{"n_layer": 11, "d_model": 640, "n_experts": 64, "experts_per_token": 2, "d_expert": 80, "d_shared_expert": 512, "activation": "swiglu", "moe_layers": [1, 2, 3, 4, 5, 6, 7, 8, 9, 10], "router_score": "softmax", "normalize_top_k": true, "routed_scale": 1.0, "balance_loss": 0.00746, "balance_bias": false, "router_z_loss": 0.001, "init_std_router": 0.0192, "lr_router": 0.000709, "n_head": 10, "n_kv_head": 5, "head_dim": 64, "vocab_size": 16384, "norm": "rmsnorm", "norm_place": "pre", "norm_eps": 1e-05, "positions": "rope", "rope_base": 10000.0, "rope_fraction": 1.0, "qk_norm": true, "attn_scale": 0.125, "tie_embeddings": false, "parallel_block": false, "init": "normal", "init_std_qkv": 0.0248, "init_std_o": 0.00529, "init_std_up": 0.0248, "init_std_down": 0.00322, "optimizer": "ademamix", "lr": 0.000268, "beta1": 0.9, "weight_decay": 1.2, "lr_head": 0.00288, "warmup_steps": 335, "schedule": "wsd", "decay_fraction": 1.0, "decay_shape": "sqrt", "final_lr_fraction": 0.0, "batch_tokens": 131072, "seq_len": 1024, "doc_mask": true, "z_loss": 0.0001, "train_tokens": 615300000, "steps": 4695, "dataset": "wikipedia_en"}
Below are experts of layer 6 (counted from 0) of a mixture-of-experts language model. Rows are named router (the router's row for the expert), gate (a neuron's input weights, with its number), up (a neuron's input weights, with its number) and show model dimensions 0-127. Each number is 500 + 25 x the weight over its row's rms, rounded and kept within 0 to 999. Numbers have three digits each.
After each expert's rows: "mostly gets" lists some tokens that are sent to it at least half of the time. This comes from a sample of Wikipedia text that the model never trained on.

# expert 1
router:507493500449476507494539523497516487529502505460500472491545506466501469443487497529490500485540532485522524480500471520492487489500531517485473540524491493460492463476507509494543513496536523486465511506526479493495517525481481500511559468451542489515465499472473477501450544506472481488495515546525524540493499499513475529496467458457479506533556479538516515481499509521523479488506
gate0:509541486455460535478498510467530501541495471529507502520525470458479480496495503548494532528523503484465498488496508530486485465481504511528503512491566504518484490494463515469437507497474517520509469534501493503468515495485490526531459520533541510477512468492505481542479488514509518530530462525456529500514492491493464488471502513464456524502482448492516558499473527502497497516524
up0:475505555504496484492528512519507489478506520505483503475487507460468538467519502477500511507530471501507524538501461473487492503473494464577499486493462541492502529529508539500522461486521473503497515469496458497483541504533489527524497503516499538493552523487480503478527509514471466461485520499542494534452502479499538526487516445488491479491518500492485494562470500514493533510528
gate1:531490517514512550561495585554496494498474492479471488542522454479542526515487490502444508477494509465479474470474499493471477463495471526470519486481498510495444487495535477484485456509475531514483497524487485517498503482530511445505508559504536494512505528515492500510512502532525460496498502519525474459480487471471509503488442488481495512465509496546499519511521518514497497559507
up1:525529467486491489498496465482459480504535512460498500480522518491472489497521453534548504502505517470511479522487456489511513482487475510542489512459505521507478496497487487506493468527448520528504493497489482532462504514516482471469518530478518517525565523484469519513528509480488477482516534453526516508583483476477492492479472491496515488463515566514494510506497508497513531524511
gate2:520551505464509493485549480498512498500522472458505493487549534513479511449542490495527506474565497490477485472499533485476479508470508554535536526472524544477508491495525501530485526495483505466504496496518480495528497492473441542501466476523493467503484508519512523473491493507545481441531512510478489482507487513532553505473485494482514474454494477465482528529474525487479475472479
up2:528472476523501511528480534532512467544440496518534509488505521520497507502514511462476464534516496488469486483487477538460443452491503501488488506556483504479534489494499538478528494462525511475498526452498494471548471522520496509502538539513507532510492482492486499521529472520477548504485528492506490521487498530485483520505509458462540485504480494528492510527501494489506530492498
mostly gets: "er", "el", "y", "il", "ti", "dro"

# expert 48
router:474462477474498528492499507529474481527481465488527504488549466484456480459481470485496537446508535480490521456518496481524442517481509524464490479543486491510518492480531550508544496500542542472482500469552480511458495502472468506473503489488519475511477496462476534462479505509477485509512532489460506508463471520520474533549458482482517508487465505513495484497485506490511468510477
gate0:471509499473526473475494507481506478508534481529487524526468476524509454466532537452556522462499505483472535530508462445481492510508510493489477491534503513470472560525509519454508483475498542494522514469515487516519528493494485511515511503511487528491450502519507494512538519534516522537497497488499484462501494505466525499513488492481507533509490521520569474492488514485470462539533
up0:513522490504527476511525496456500502473509556495520480509534514432485469517546501490504514507504479503456513486491530510515468496563492484557542570439472534497484494520477493500516504466506505528488534522497476532506482519505514512470496527499521525462509521483453508485498493479567515510490489517528514487524499551511536490500495507492498515502515491479530464428492467471459483484511
gate1:496449527521455480514488503490496479463460432469488492461500507513478528466507489518485500487497497515523462479501501518477524536483466485479522487481493524485499505508506507548510477444495509490514505464536533516504509535489461562491515481502491493534480477557497472497486520459496529492503542526511547510489512491478472522465497467483516434530510506487490488544469552469489550473483
up1:507536460456479510517462537539493525527495511495484530531521530548472457495526501551470483508462456489495463510512532510507504517513517506550510535508525499522517469497508517529410462478505492481488512503508488466477526483545507494523467538527537502464535484484530431506494477501462540544489511503490481500472520482512511520493481505527492485490560540568534478484483504501475554504550
gate2:525516490543526516478493481456496476518552482472492535506495505518495506489461488532522556474469551496463482541539478497526468489486499509551472488437512474479492467473516505496524521529491505477515494468500528471506475498500505528534531490513493541478488465514491496507539494481489519519480539517519530542509470467493530495475496476497499531502556511462473521555538482519481483496494
up2:498473464510479452505481476483526524483491482493503476488526521483508485498518499492494520498534456539544527534509496517480538446470514482503524515537500527486491520466472529494518510513535511512487497524478538501520477513487442488500478497464535477475500520526505544496510460495477492502517529460497528487478470503480529448493518512472497497471513509472482508506474467480496501531513
mostly gets: "film ", "album ", "series ", "book ", "video ", "program "

# expert 61
router:481439464479467521520500507534478473492469497468504480489503479491487468505469429500459521466529548505503478481483458526497505507493528507476496463519494516451496478505522517501514529494501534504508529498541466481505515507483489504489567469471528485493478490499492532500459495526475515518517519477474539504492482503517530548506507492467526499485483493531460532526499498500539495453515
gate0:563475554464502512483536483506541457462522514507493487515488477552504477468507470492466469455490475515513496496466514488527514496458464503516500502507482526533503510512459504504516524474479508501506525524502493462521509472472442505479511484477503426525529486543558481496478511504502472515522506492499517499487521511493488550497509503483462501475471483510503468503458534488534498515545
up0:517495474543522485501564503505502500508532475479446521481549489498498482486530471549490501507476496531501505497518485449506463478497503490495536494508492505506480539486502506499506520549512489523495526481499496511498523532497545505531524507483460517519498530472497476520500515525504527538506513528501485535521496520516529480502525509505531486477500529509511517479514528496508504499483
gate1:485487520460516503494460532527516494471477504468501513503503511513499450484498503524482521461479453505480492420514507520511509477518512470509452541543450444467523465471493495510517524493490464473475499481498511453511482467488504508496521485500504493493478447490456487525478531508483515572550499511472534522439503506526489470503504471486540546494505505529483534525474497521500491516499
up1:496498464497517484497498488548535498545534513521445532447497511468478528481485522487493531524499490484519492522479512513508498514496477552533492476510512486541528548512527522510457524525510515549491530490541525550482506476523470536486455522477548447500469526535558472495519494516505497514473491498518518510502553495519496453505473495499457529538473502448478539515497472480494539493458
gate2:520499478484499525483490464534493493528483487473466527497490507516509490521508474479525526499499510481489527494496472549519509475505474472482491469517488522477503516491501510536496489519505463510480519509526547512517460515459516514500549498473511526534536477510486496471481494456478514492445512539528473522529508472504509453500496506517471485517482551538522559510504521485450482470469
up2:496503519523511464467480502490511480507513499538498499501490479463465467478513531482499501503554498525521553524523488464535532528498509493498471528490492460516506487527514540443522491540499490550523449468498551508493501492452449509457516542512477524496513451503517512525506524505505491538510479486527483483511487524475471465479523495489475523522499528514489473509540463553521482523494
mostly gets: "–; ", "ed ", "done ", "resulted ", "—; ", "ged "

# expert 50
router:514481502496486515492520510532490435514488501477523524451508475430487481489498506485477499457547509485492480472490488509480489476514525536495487478476464541492485473472518506491538524506477509489484535470526478456466523552518500511484531509447509458511497439463483537476438507508487499537525569506487513523454445530501481546542494497461522464494516484504490538487498482478525455516510
gate0:461502527483482500499481480505538509531516499500542506493538487452475513482562474448491519475512497484502489493502484479508502550509518535526492536503489481511479490513481508521510500471468493505486537479539481472465553504480520483495488477512514518486468466509474482504468506520539535463493476514491518565544434498476481520467524487482502531523475517506517511472480481535500549495501
up0:505518454431481491502493496516497489455532510513516490489446529508485516500528482492482474470477525454491519523497447484530495479517468501487527521513528470491541493451501525511467524501491491497486520498478498483486513525525544478481499494460500507494522499501477537517498519452512535496503513506538489530516507474470532476492477502457494516504504526489499500535483486502493540518504
gate1:523497524429485499461483539502485483527492527492514511492523514495492498516512457451481520518549455463511478488417542528506471496522456462507511499513516488509485459516531473490481548482499503501488505488514518518509501505491487431515467543480511479529513500512512552485513545500526484521510547520539485520502466497514521509474493486504473509465509513506516499463525462530560484526532
up1:520521486479518483471444492453507507494472548512469484467487488481567465515504514466508504517519500455512456470463507508518523512561472487527467536560452499554490459517496513495494522499481534534532498506463497477465467547501505479552467504511499477522472513563520515508484523484529501514470490544509464481505497457468464520528508508526485525471505503527500485453530489498489465519534
gate2:524525460532518494463497491486486516549481489541514519511506523490490513475505490513481515508512535500483468502547487463526490468514522466462508522471510521474468477483483541534525512478518508491497506536532480473510510550477502479529518507467505454531508523516483506475473481482546493512488569487494505512495506490517528510506534545493505467518508472524496512493573489471496508503511
up2:505485481471514448456473520463509499509505516462510549510493500511490491472519530500491545497547482511446518498512476486499521499512536473515493498466503470513509492497525499498510509459489486507527526477488474485520456456486549460512452452477486516510515477512516559544485501523510467518496561466463482471503481480487512493508521508502464503496516543519472527502484478470534517528503
mostly gets: "President ", "Minister ", "father ", "director ", "president ", "Secretary "

# expert 39
router:481475489461465518475509514522479486501494472486556489478519453482449461475479464506474512519489546479546496453498474501524485528490539495498477502535441507478502485514534501499537492513532522502482514507545494459475519501489449512509532538485527472526476467488487537463466521519509477498487547512489494513500497495549481486491485452487488485495507476550479531477492520504490466499535
gate3:496490504483483519465478511549462469483510442496507526473507508474458500505515501539485497497513497501503500542503478504459504498513491488454481494510502537522495479480526517509485502535545472522487487509455506530529505542499488498500483507477529539500532454525517489528463514484523456499444568469482483498556496499493476494493507530496504522541500519520540518523480499482493543494517
up3:535488483494509520463475493513511465492499506509486520484490523491493510506530470549484526562521511500470486508482517481507468481475503516526425515498516431475537457506502522494518521511491478475523458494460474503540468506505490492489467493517496487504501481488490473479563514513458531500473463489490523488475495544486481468500528495467500502507531493516481493506486496507526488511483
gate4:463504467449502524479473525519506507526492485527453494510489490513470510470502513484507493510540473493491506544448493509447477485490493460454471491502474443522483518490538521519515478499534485527492481488502509492498525513526523512508481490471505484445518538534514532482526496480562496504546437487486488483480472503433463459503511481512516475544487486522493492514486501510488495480525
up4:527562541514532536465517441509505494486514491495471490529505504483485439479462503541513436525467463497499471483524497479497499493479488518481465530418511499495475520469484484517513551516492482474511477506517519494499471499558541508495489493503525501539501485508527470469473542516550482537473471467508528484528486527497509492511512495495518509526494534480536533497519504487486505493529
gate5:497531487443506499477509501488507499475494494465520499511474474510459492514460493541520497506519499511536466472532511453466529505518449496499491495508478499511518532489526525485511512468512496477441494528491489512544501500452471475502529464508493484476478478475452501517509528475503534491500516535537493454521521477527488461470521519496506503508515519564514573535472538514475499508510
up5:475488537500495526502499487496533519474513513535466506458498504484495537550450471464479511464503513503534505475515515486494487488520508475509471491490513542493477498461506461526554502481532492494485513488505467484531517529512474499498474474530495482442497505458532492536520514457510496460502457528508516468502518499510512500510513501510491484491488459503507527508491491498542510531470
mostly gets: "000", "400", "500", "250", "900", "300"

# expert 49
router:490490515476476501475469501534465486485450494495534493493547473480489503461464485506507484486483526476531521507500469532500501499511529493487489472509482531476519491483495540512496490500504543508468505487513496490501487520510498492505546501470540463529507456462489501485492541503530516538524524519472493518501454489488492498512502535512510505495526493533514507543506493473483492486514
gate0:432465487471506506495480556523483522486491526472520464471552500510507509475455512469500481479475501492518485471525564534537503489552465521470511516520495477511503489519510516503546463484471531487479529497498517480534497513486518561530533481479535474476522527521494482475525525492473484464549448520500545532516493524502494482480515540533491496501489494529507487526500502502462493503506
up0:503477508476455526479550492442504552447552496465478489465560499473484513572503520510508492528536457459534526490484537523542510517485477509521458514497499476532528498519515501506513484482431475493519519527505517520497505509506483497529501541527487519495478531513486503487495515488503504520494501507506476534489475488523491486517500521507536525509533488511483516517458493446517465503477
gate1:494510519509504493522522494532483531475521514492558483508534483536501513500514528525511542513496474527481514486467553533526493518471505482497487528514521512521478492533484533476491518495443533495486490527473490477482526504486515500515522514480531479505509514493515508492499566478516480485472482499500496501533503476503451511495493521505463453487537486550510478528498483461504470522448
up1:495495496517540502440530479541495478486518510452450469484473484495529454472512487524440559443478511476470496505534522514557518518500428511522502508502484470477518554507494536515509485517515497513477526464482491481476469503501516536479498487516489482505516501507481496506498519513484524489446530533539498498489498476488451499527582516541490543498508490488494476522499554507482553453500
gate2:516483497520492521489502496522502462510518521506486533512504497494508496536496481542477531492508492544473538485505518512517519533477521486515541512484499512463545553494509491528523470498500523537495492522517499479491523512488486523468487497537535533502497557494464475486515486460515508495505494477524502496493521482517517443494525469540532537512484514479519458495502521498495490514518
up2:469472525517500493507465457476518486500456480506498488482524491530458490501542512495490518498494453470497505496512531446575548548551499502499501529500475477521477488486432508512498507555504488466526515478501513528497492483496484471503519532503544509464485465501493507569468501495475510488531496508527518503526502508527523462420472510533474473540509540468540494505523532483492458545499
mostly gets: "English", "country", "action", "self", "million", "years"

# expert 13
router:483479450494476534497537505529498479514477516498488491508523487485459498499495484521456508437529553490510495471509465528536483481470516525478473474516474509488519479482532511504519513491511479474507524486525502482478502495487465528462561506479545497537485447515458514459487505486505483478504542510471537513496499521523492544494525504465497513479509462512501502515532519486516478461542
gate1:472521476512503507539492483443480528486438513489542493473482505498506459528537509526525483492472457516524508512521513536550505492468563493470514552516514492466545519513481533478457498492563497522473522529507473513480529497506521555520492515450480522483525507486501452505492492497496477497484520534507497517537494534495500510488501531529548547530549502497502496531512478502470487525498
up1:480498532472506514503487538547488485527492522555492480533544485509516460482512521532450481480477528523518502531504515486479488510492503520510435466500474522480471485487512517498500501485499498461541482465470502467505516483508516478511509550482496492510505501512531532476495499482494547475527486506548511516543510547467519520467500468522511492477497490490546501531513523516507473487497
gate2:496512502545449471501505484516502501516472476530492489465493482489515532505507487484538497514463500519513497526464469522470504514503460511488509464497481489523513552514534545504470499520528464509506481493506480472509475518517479482492466512522527497514474533471515502480479532545442507493476554493505507506516507492515478478475440528463502507520504526516471525494527488500512528540479
up2:457497520450492480513509428473490501523531461483490485505515461510522477481491503518553500479458471538472508519444460495525477514501472503444496505507519502471494551526544482517470494516494480477487458535509454489487467523509551492502557513481522490471475473501446544514507521536521527511510475466467456480471494527500490499484481517464475504516491550516497480487492482489499532534495
gate3:545475495460506518501503512509509539510485504480488495489529486498522485515449509486507522492547559509487506493525544487511535503476542526491476497552537506466511491475526462513515495450505489487515543502466572476498541493510552497580533490494440506500494485490505484474474503496491486560509461533515516502486513507506503522553479459428488539520471472476467497501508529479542496467531
up3:509474544535482447509508504463459523456503478485497524533466501450444520490544459504510487487539490475507527484484506493490513498504523507472555511475486508506472526527523519503503499503524534516523489466520506538497493472539529502496485501491501499463521552519502467480515476455474503502489500510519458530520474482517501471473484475528505479495498500544493519483441498561493499494508
mostly gets: "such ", "same ", "these ", "those ", "These ", "some "

# expert 19
router:496427510486484527491509505502479510470487461482541481497526502493487494478506467510460507482474536502499500473510489518525509544461506492509464480507477494459501461483529512506527512510535532486543545468482484510468501506470472530463544480456480484517483488496469517474465494549474463537521514537506497517486493504514483499488485459484528430457535460496471533476475522510504504486529
gate0:499512498528492495522522500493500514464460495491511539531513501515490489522546478500510492499502453491510484470501457474503522478540570519511490484503585503501483465449470475493467478546516490500490528520477536494483433502509509484518539529485488493501550500519464506519466521508484495462503507530481471501520503504508509449500526506504505490536519534514480482498517479504488478465502
up0:482503505502496487471504489488465500481497489509514508490553476489516516495493465533504488549525467487552465504532478468494463522492493531499518505466517523491524486497496424513507458499500479487520501475494477496474518503540551521495500519498496497511525501515494505493501531539478506504474501444469479475488497538509509480452468557507465485539530548497531521506484547485494481481495
gate1:467537485464519500499493514511525459507487508513497492473480503500465467453512510497535541514488477464513536514500522499501521494528510506495432485487550518524521482479527512547517468481515545521459513537542475514522438457518508546504483513499473507511527470515498464502514509486497466545521459525484468474509487529526492488498513486496527513541514462478520532491520524498448495514504
up1:516534475472511492527441481493503515512495520476556547522470502511498514502524549508502516511528529498447482491504494507499469474538506480508508522543471509480486508493504522521488519435495511478501477520500521501474520505517515446521470514502499470472526476490509530486524548511503489489479535481517506541467514482478540495510484516480445494459498544485493503542509492465519482495486
gate2:493529523497496496533510499492517499496506492529493528532462532504490515487477472460569515514541526469496518526502541533507548512501518518507529484472487507493489528519506490494530496521484510525502472515512503463517492538503580522523505482494448537498532550534493439507523490524499479513509463482523518516493529497481512495548480540521529524496446506443503482480504444522508532505511
up2:508481468497521504597488486466508439519520498475469536496452494494447484506510489507481534538515512541524538529501521545494508467535500506497516504555499429529492477467480507466505513482487514502487515489447507496455513514514493504520461511478534508483479514499503491511479495510509522480523513505499441481547462496478522500459491499468523519499499502521509479497485494492490477490497
mostly gets: "ton", "ington", "burg", "on", "bert", "ić"

# expert 62
router:504474490465474529511523495515472462476487471476510497471578481473491486501527477500472509442522525459508536478493508539516461495484555543496481453528506506456547480495543514509508490496509522516458506502525496495470513508473478543472557493486539476537480494494477515498495519534464474520513503500462517530479506531518464530502490494456507490509536496494455511492537507436523507498498
gate3:498528491529472505531492524519499495513496486500468474503505520495492536474525490475514483526543478570490487537488531521484491483503460496533483487470462465483513501487493511451499474518535531479487496513515495476498465498520499494528478551488494484472486530530505494543523483498483535475546470543519503472501524470486465519527519507436484514519520500560508523482512500504531506438467
up3:498522507518475470499476495467546504482496499488523517515487499497480495576501447504537520509489498506478529505532486490492503517524491500517525527490511494502552512510525538479455429518441484475477497469483506518490513490497504525518479543509528482543520529539466495486487496506480516493532510513522522552501462557458476470512502505504495530498561505480514516494512501456471524477499
gate4:494493533484498487549488478460521503497462464496537505490525491506495505516546498488507540503488549512495512532497528526468500537475516456459464489488517508454546503478536539516556533471513509503463518502497492553518525491484453510484507498461493490501505524483533462471535516535475505527484434519486564490469537509530496472501496532499480498513499506440497476485497514454501478476517
up4:493485493505472495578543495490523483502518485521529506530523518487475507491472531460489498515536500503505476490503468506481537488467519498469501463521518546502493526505485477475530485457492489516481497479468503503528497487501485479479503482512477520501488463528520524504507521512487525482468519474443543472481509511459487487526501514494498532499494529459513489499538471503501482495483
gate5:510522467488433467522500505506500510507465502512513525531486521518459527510487487533520502488535553486505489505484485442475515529507507488542520496463499446506507469507567477541496533499492503450467498507487488507497491517514468498501548484499533490503518532467510516492457509509547455522469482534535470512538494552491538490496504514456482508471502493509517509530541537479476501505511
up5:495514477533497539523521465535488511499534508471498501525509467541505483507490551492524506540508548504457525531532539503488518503536517494480491509507509543508511514487512511563493498551503491449490480530484517545515517516523464465514488485522518519465507526491478431535513539513498511523517544459490493513463516552487544511475474506493489509500545493478500476493509540493542508521524
mostly gets: "syn", "conf", "increased ", "occup", "run", "P"

# expert 30
router:484462500492491514500473518528491481524487506499514477467518498479493483495495488523477500474512538516493495456468496494525503542473544503487479472547495519488527477478485529490508492482480492494440519466539481487499514480472483541501506488462526506535475479462472493474465493519473493535519525539476510530472488496511475512514480485478521470505489513509462481513490517454502497492502
gate0:468520498507498498540530516506474510503533473497529506532488470471478507472477491507472502512515503524545465472460508523448507486533495546505449511521495543499486491506511511539468509485518506510497513514580529459481497510506505515514511478571539476492535465550489477481508499540485502501491543501504544510488483464495500480512518556502516477519511496517505530476480494509454517513507
up0:473508516529522511513512522482501469464474507462500481469488511510511522487468527513553485456478518460504515488534507503511457467522464534519502503523515424517437518504493485515540496474489509502485515516488549550540513548448499481517497558505509511489482509534459545531511485492518512493489560524471493511477492503511478509482562477520481487485517530528511495515500531518506437507516
gate1:509513499474507526469465512505523465479515553531489467521485458514510456503481463459490484503509529514486486448519518471505465474473474476523473501546503563506478489494495495484483498509520479510518478499530490474497539487464495491497499464494518469511462518515487495479509494499473500490486485487517492507487516491505485470552476514496472484545474523499506493509530497412506483528524
up1:506507536476493490523522558543560505507531487499518520483503490532537522546496483465520528496536463499511478578487505484509489515495485521500474482512484485480514524468500489483480495511467493515497521489496517503487495493535499535500495529465494498462476490436508474531508475492499523482518546501480498504470506549461487500527450528493496498478483544510493485532521508507515466492489
gate2:461508538486502501534494540492505499490484477538498484532482486495516498509521473529505532478520475500478489526492511511497486515489519496505503489506479509511491477485465509481510480463479476488500506480492506524502498488503480509497504486486495464483510527500501495480486531500493511517486442475503479478521510448492533490536471529528485547489503488505516492471497460502490443446501
up2:494496486482523521481493473564471467485487505492515512483512517497475509514488512444468531467496525517553515488468498522516511493501479469466480481487503504521485514515546515501480501561501483478527509462492477482509488541517523480446511511481486500495505494466497528484501527464513506519485499497447539503532464547542457518478507479490508493478521516516507504539466516524473489526492
mostly gets: "Rio ", "situated ", "Cape ", "N ", "Southeast ", "Lake "

# expert 53
router:499479500483504513520498498496474516499487497474518481519523500478486497502489525479467520490552484485537515506453509521502506519547507532497480476488469533480492466494502538515535496484516525483486506465518476465510525522479480510471531489479525479498475497492492546509448472554455474510520535504483511531440514552503524541544490493450521446473497494547478552479535510455536472506493
gate0:485515523485504529530512519479520503478513487467505525481469501488486527467444441489520474491516470541482497498490447508485483479519531496507500481491537542519493467505473473516496529519487497542542529456473500478497495520539501548465497466500481482467480504526540529501501554518468473485521484531527505445493521526476494487514498461483495520525523502507492482530540531473544514545484
up0:486522514458522507481481498456542483503517520467517528468470502495485544502453476476535506507557497501453501502475495546491529465479503567479507474478527492449548469496505453554468506517497442523537445546502526509510522509485472500528547480511432500467498531501511478529481526488541519507514513508512493501465519503557487488536510509501486499495485521479495502473476470488495521533540
gate1:513500519503482523537524511497465551462454474452509513495482495482524530485507492499482547535529502492498502506466464475497462471530535567470522509493502486474495484486508552542535500494501456469503516489481524488515536502543516472481486462465504497482509507483507537488495530507494521483503510536488526498474491483478508443551515456529557487480482500492450491464475492496506506502491
up1:549495503496500530503477474482529477446505531472501481503487500463467491503498500440487498533497491524476534477480514505522472455501479507515519542480499489487536470482573482534480482504528496456502471476485552498519528500517512464508493459454508520446509480508467534560483476522474466494518477487507469494471520517494535496539500520524481490516493536499513514460521491526493485520469
gate2:584496469536493477497508561488479513474487457535461518506506504526500470524483506465511464464435527496529527458512563464495502521449477480486492522480486536476518497501489499548467469504501496495488450534480488493501462496495502507500495524550479463517466463474442513484466512488504504457511472524495542516459528509507451536530482479518503503536480512513503489475490515489522473492489
up2:471496530476516531486500472506522500466479472509569524493520479522467527481523482558506508488523507506511473499539482457467525526439514486476498521505465488512520476477540499522509457493517496516525496455516520528509489469489501504486519504501539511529513542489533525487511505468500487527484536536485503493516514485536484461466517461529517504515505532541531501566468489511493571458470
mostly gets: "|---|---|---|---|---|", "Fac", "dis", "sec", "returned ", "him "

# expert 29
router:517468496474465525474515529480498544509480496483507510469507473475468500497481506501482507467516525485526473430496477529478498512521549512501457517492500503506533479468484551476524516518531527498508478513512467483466498507473472501465534468474502453507478504449454538486466499524493480514569560540499497506482469482485439503506508481508504492466498495531482491473516531466532483490521
gate3:483488477495502525479498459500531456512502476504525451504503514497549514516483479482511504511470522478446476502496466506471529504499528524533484510502471508490499473535538517503505520543474484574497459539512490502495471494516492492488483494538536462483503530502538519519506497514451504515492538540464492490480464487497536510524541495530453545480515494484551482535531474535484463500471
up3:483498564535514516500513526483488460501520530485494468506558516508493476516488534480448518538485517475507509476493499527521542493535472539462512489518487493483538523462516513505494499493513489499491500469517453520467514496503500446469481520463472445540505465518465487509437532508524528510489491473507491484474498534519493461519500500482476471500503463468492539514473513502530489487488
gate4:511439493553519498459489479502494505547505477493483481480519530487503546542496480496512471502494525512497529468507523451486501475469497477500493487488492530482516510545459474492497542508557480540486516525499502475492484531497538490508479508487458504486445516503464498476491492483493502493551505477499485502542498488488492488503484462539428503509459515468532500502514479520471511482492
up4:537522499503504519514484504502521501503541539513504489498500509520462546470494497480479489463502518524530462481521467538463474488482509489511513493561508521498551439494519561502494512461487454522508543503495475493492537524552459524491489493546499511506479489534499512472452473495497488491509516512505493511503479508484546487507436491520525509514474510494479488497512503503485488526519
gate5:487480483515513520488499507460494500494497487482505476479531440498491466547455518480497467523469486472496472485525537554518490532517484522481474484509502475488517519504500464482549512477543474539487522479504526508499524449493484519514508478450503502473489514512462532481487452500518450496519472508482541501532536509496520480510491498483521524502471557490496480520490481511544497492461
up5:493507500495560515546480497503487492493520520488482471476503463514523487549451539463505510496505503537532511515487518538488513523511485515490488520529557466496479512440531482492478538487489479485501511518478497553507501498476527547482473480491483472487503451484443502475495513487498474496499518497508494481530541490506531533475495499522524485510483521472466519453503511562494519502485
mostly gets: "States", "Order", "America", "Japan", "Europe", "USA"

# expert 3
router:480519502469505529477485509502474462515466475490519483483531484502485493464457496500498505473526518488495532452479474516513461546476529497511465529546478530504510448509530524481482503518493548480494490483516481497478500504534476517507549475486503488521483464501514502462448505516463483550480514528485513501473492541523473524515489469463533464462510468544467528543490539485518492492524
gate0:476480509485502504517473490478456500520486529490506540494549426454496516504441515532482528516510488511509476517445500474482457458511538497479474541511505504534471487510542444464524482412495524520542543462495507539533499527495464477490479493473521502491491520557497476495528497519501510519470471501482520478495530462535505506508458469466537498453486517506494529517474486469462516461486
up0:483498508476473493495548502534525522470496498507520496516498527544451477505503489497523476517487482495537511529515539524511542524455512508505476467477513498523492507454475512454454510482522492464499489487488510496545515530501520543498527493503511514522468484452504512524454516511504503524526487532538519486510490511484520504481523516520484459501494514488490488512495504506522476458553
gate1:516526517489533523488515500509524512486451504504509481489520468521505492501471539491463508474493509518466544516552494473534472516483472499499492503551475480519498506551514490452512504521541482481497524489496506486500554544466509541474515506545495443550481476511491499466491478503526488492502552471526483513484495462557516513464511495502501449413496486489519481541497498548518497489514
up1:497465531476499508483519500514455479513532543492502558535512498495556510537511442521538473513521492507518490499501487477534461506544504541484504533492516489521512503519471489500499526500515508484475449471515511500476545483476504469506553465465538525509505535466517516538487519473480492491499480525519481508548488457469459447525496483526553518547535502488521555459482517511502540527482
gate2:529523525579501494553492495555511518458516485461505487472531525452502538501467466498517490495488477522537519502527494531502483470569477499510541496518535533475530519501477513512525481475479494490508491517513485522519505488526498450489530503483484496507490448494516454507484498540529465517486478492559546524487498498457487499512492533491444496523495494535586511500508527501512563480531
up2:517463484514510493499483494449467487527525556459489517490499492487515474547488552471516497569507503513535473488450494509525481533509503463474464524485500553495477486458502507479516507513530484509496523506517466534508563548551524538489531497502487495529511503536536533456531495514505543506497503559483477486526466489493532508515469517524492491537504535494522508524507470503481532553487
mostly gets: "north", "south", "after", "long", "west", "later"

# expert 33
router:502460484478443502488496500502450488523488490448523464473535482482487474488461467496482509476515533468511504492477479487486491516490527498479502494497525552469521462492531531519505495500490530511474512495551479479480494539488505526466541538462496502523481499464480482453493496522464484524516546513475486507476515491504485547512453496457526463490548464529473515524526524490486486516515
gate4:483494468490510502473472523548515494513501478499510473490492464493517525481436515511491505520449538485492458536490533509543485536519471502495461517511491558482520450511487466491492495538528509531565487509510497512524457516480461522498480512540460506474498503480487514501454485538456498480538524522490501495518496494481470543496476484512489508465485510519490493509525497506509484475524
up4:456503509483475531465481515546506476509530495503531553557491486465504503459534498499484572501513511467530478487501519486518506501509484514500537498491511502525520501484487532493529526526483522530532503489483499465489487518538495500491514484489494510491537493539520476476509486462493501509536506538511512507485535497481475468502521498515467461498506495492518507494472555456504550470519
gate5:492530481529469438537488519510485481513493526489487449530497501502478476483518470472502513491508504491480449525497465501515464500500505513499503492520503529451541517488570474525497471487539512513521469448527494483515493533540504490447499503500474492476442510491532448511477513466509471492533523519496431488528488489530517494493517474487500493508511467522505530493507516522483485474492
up5:471496501468505525524514508507485511511515491495479465489482485458424536525509546513489505477515507483511512521506465492519474530495494491513490512487513489506530512491547448483514511538499484522548540427554506506522481493507464466458481485483494492494485486514478488540467513466471506437482483523542489522552547485481495450475494558486530529495487485475516458496484505497504481453537
gate6:538519500529536533492474506499515508530504513448507494481450464517484461461521492481491553514502524471514495490478499529444486536499502472485477537502434515498468515497498518537515500517495483467488511458527525486506569451496486476486537509526599491491511501538482482532491504499482492513494484525531543465516495505472507497511509519523521510525485503448507489499482466496499533508508
up6:517464481485508445495517567476523496520503514469542497506503518518497550470490494493516521469497506478515501483485503490489477524458522520493510489496476552500492485470508483508487502426510478475503515480516488478516508467466472485479502519504525493484467506495513512502458530477512494494529470530527558492477541528519496492490528534486496489475492516478494494491489469496554476486562
mostly gets: "Operation ", "including ", "Four", "raise ", "Key", "-; "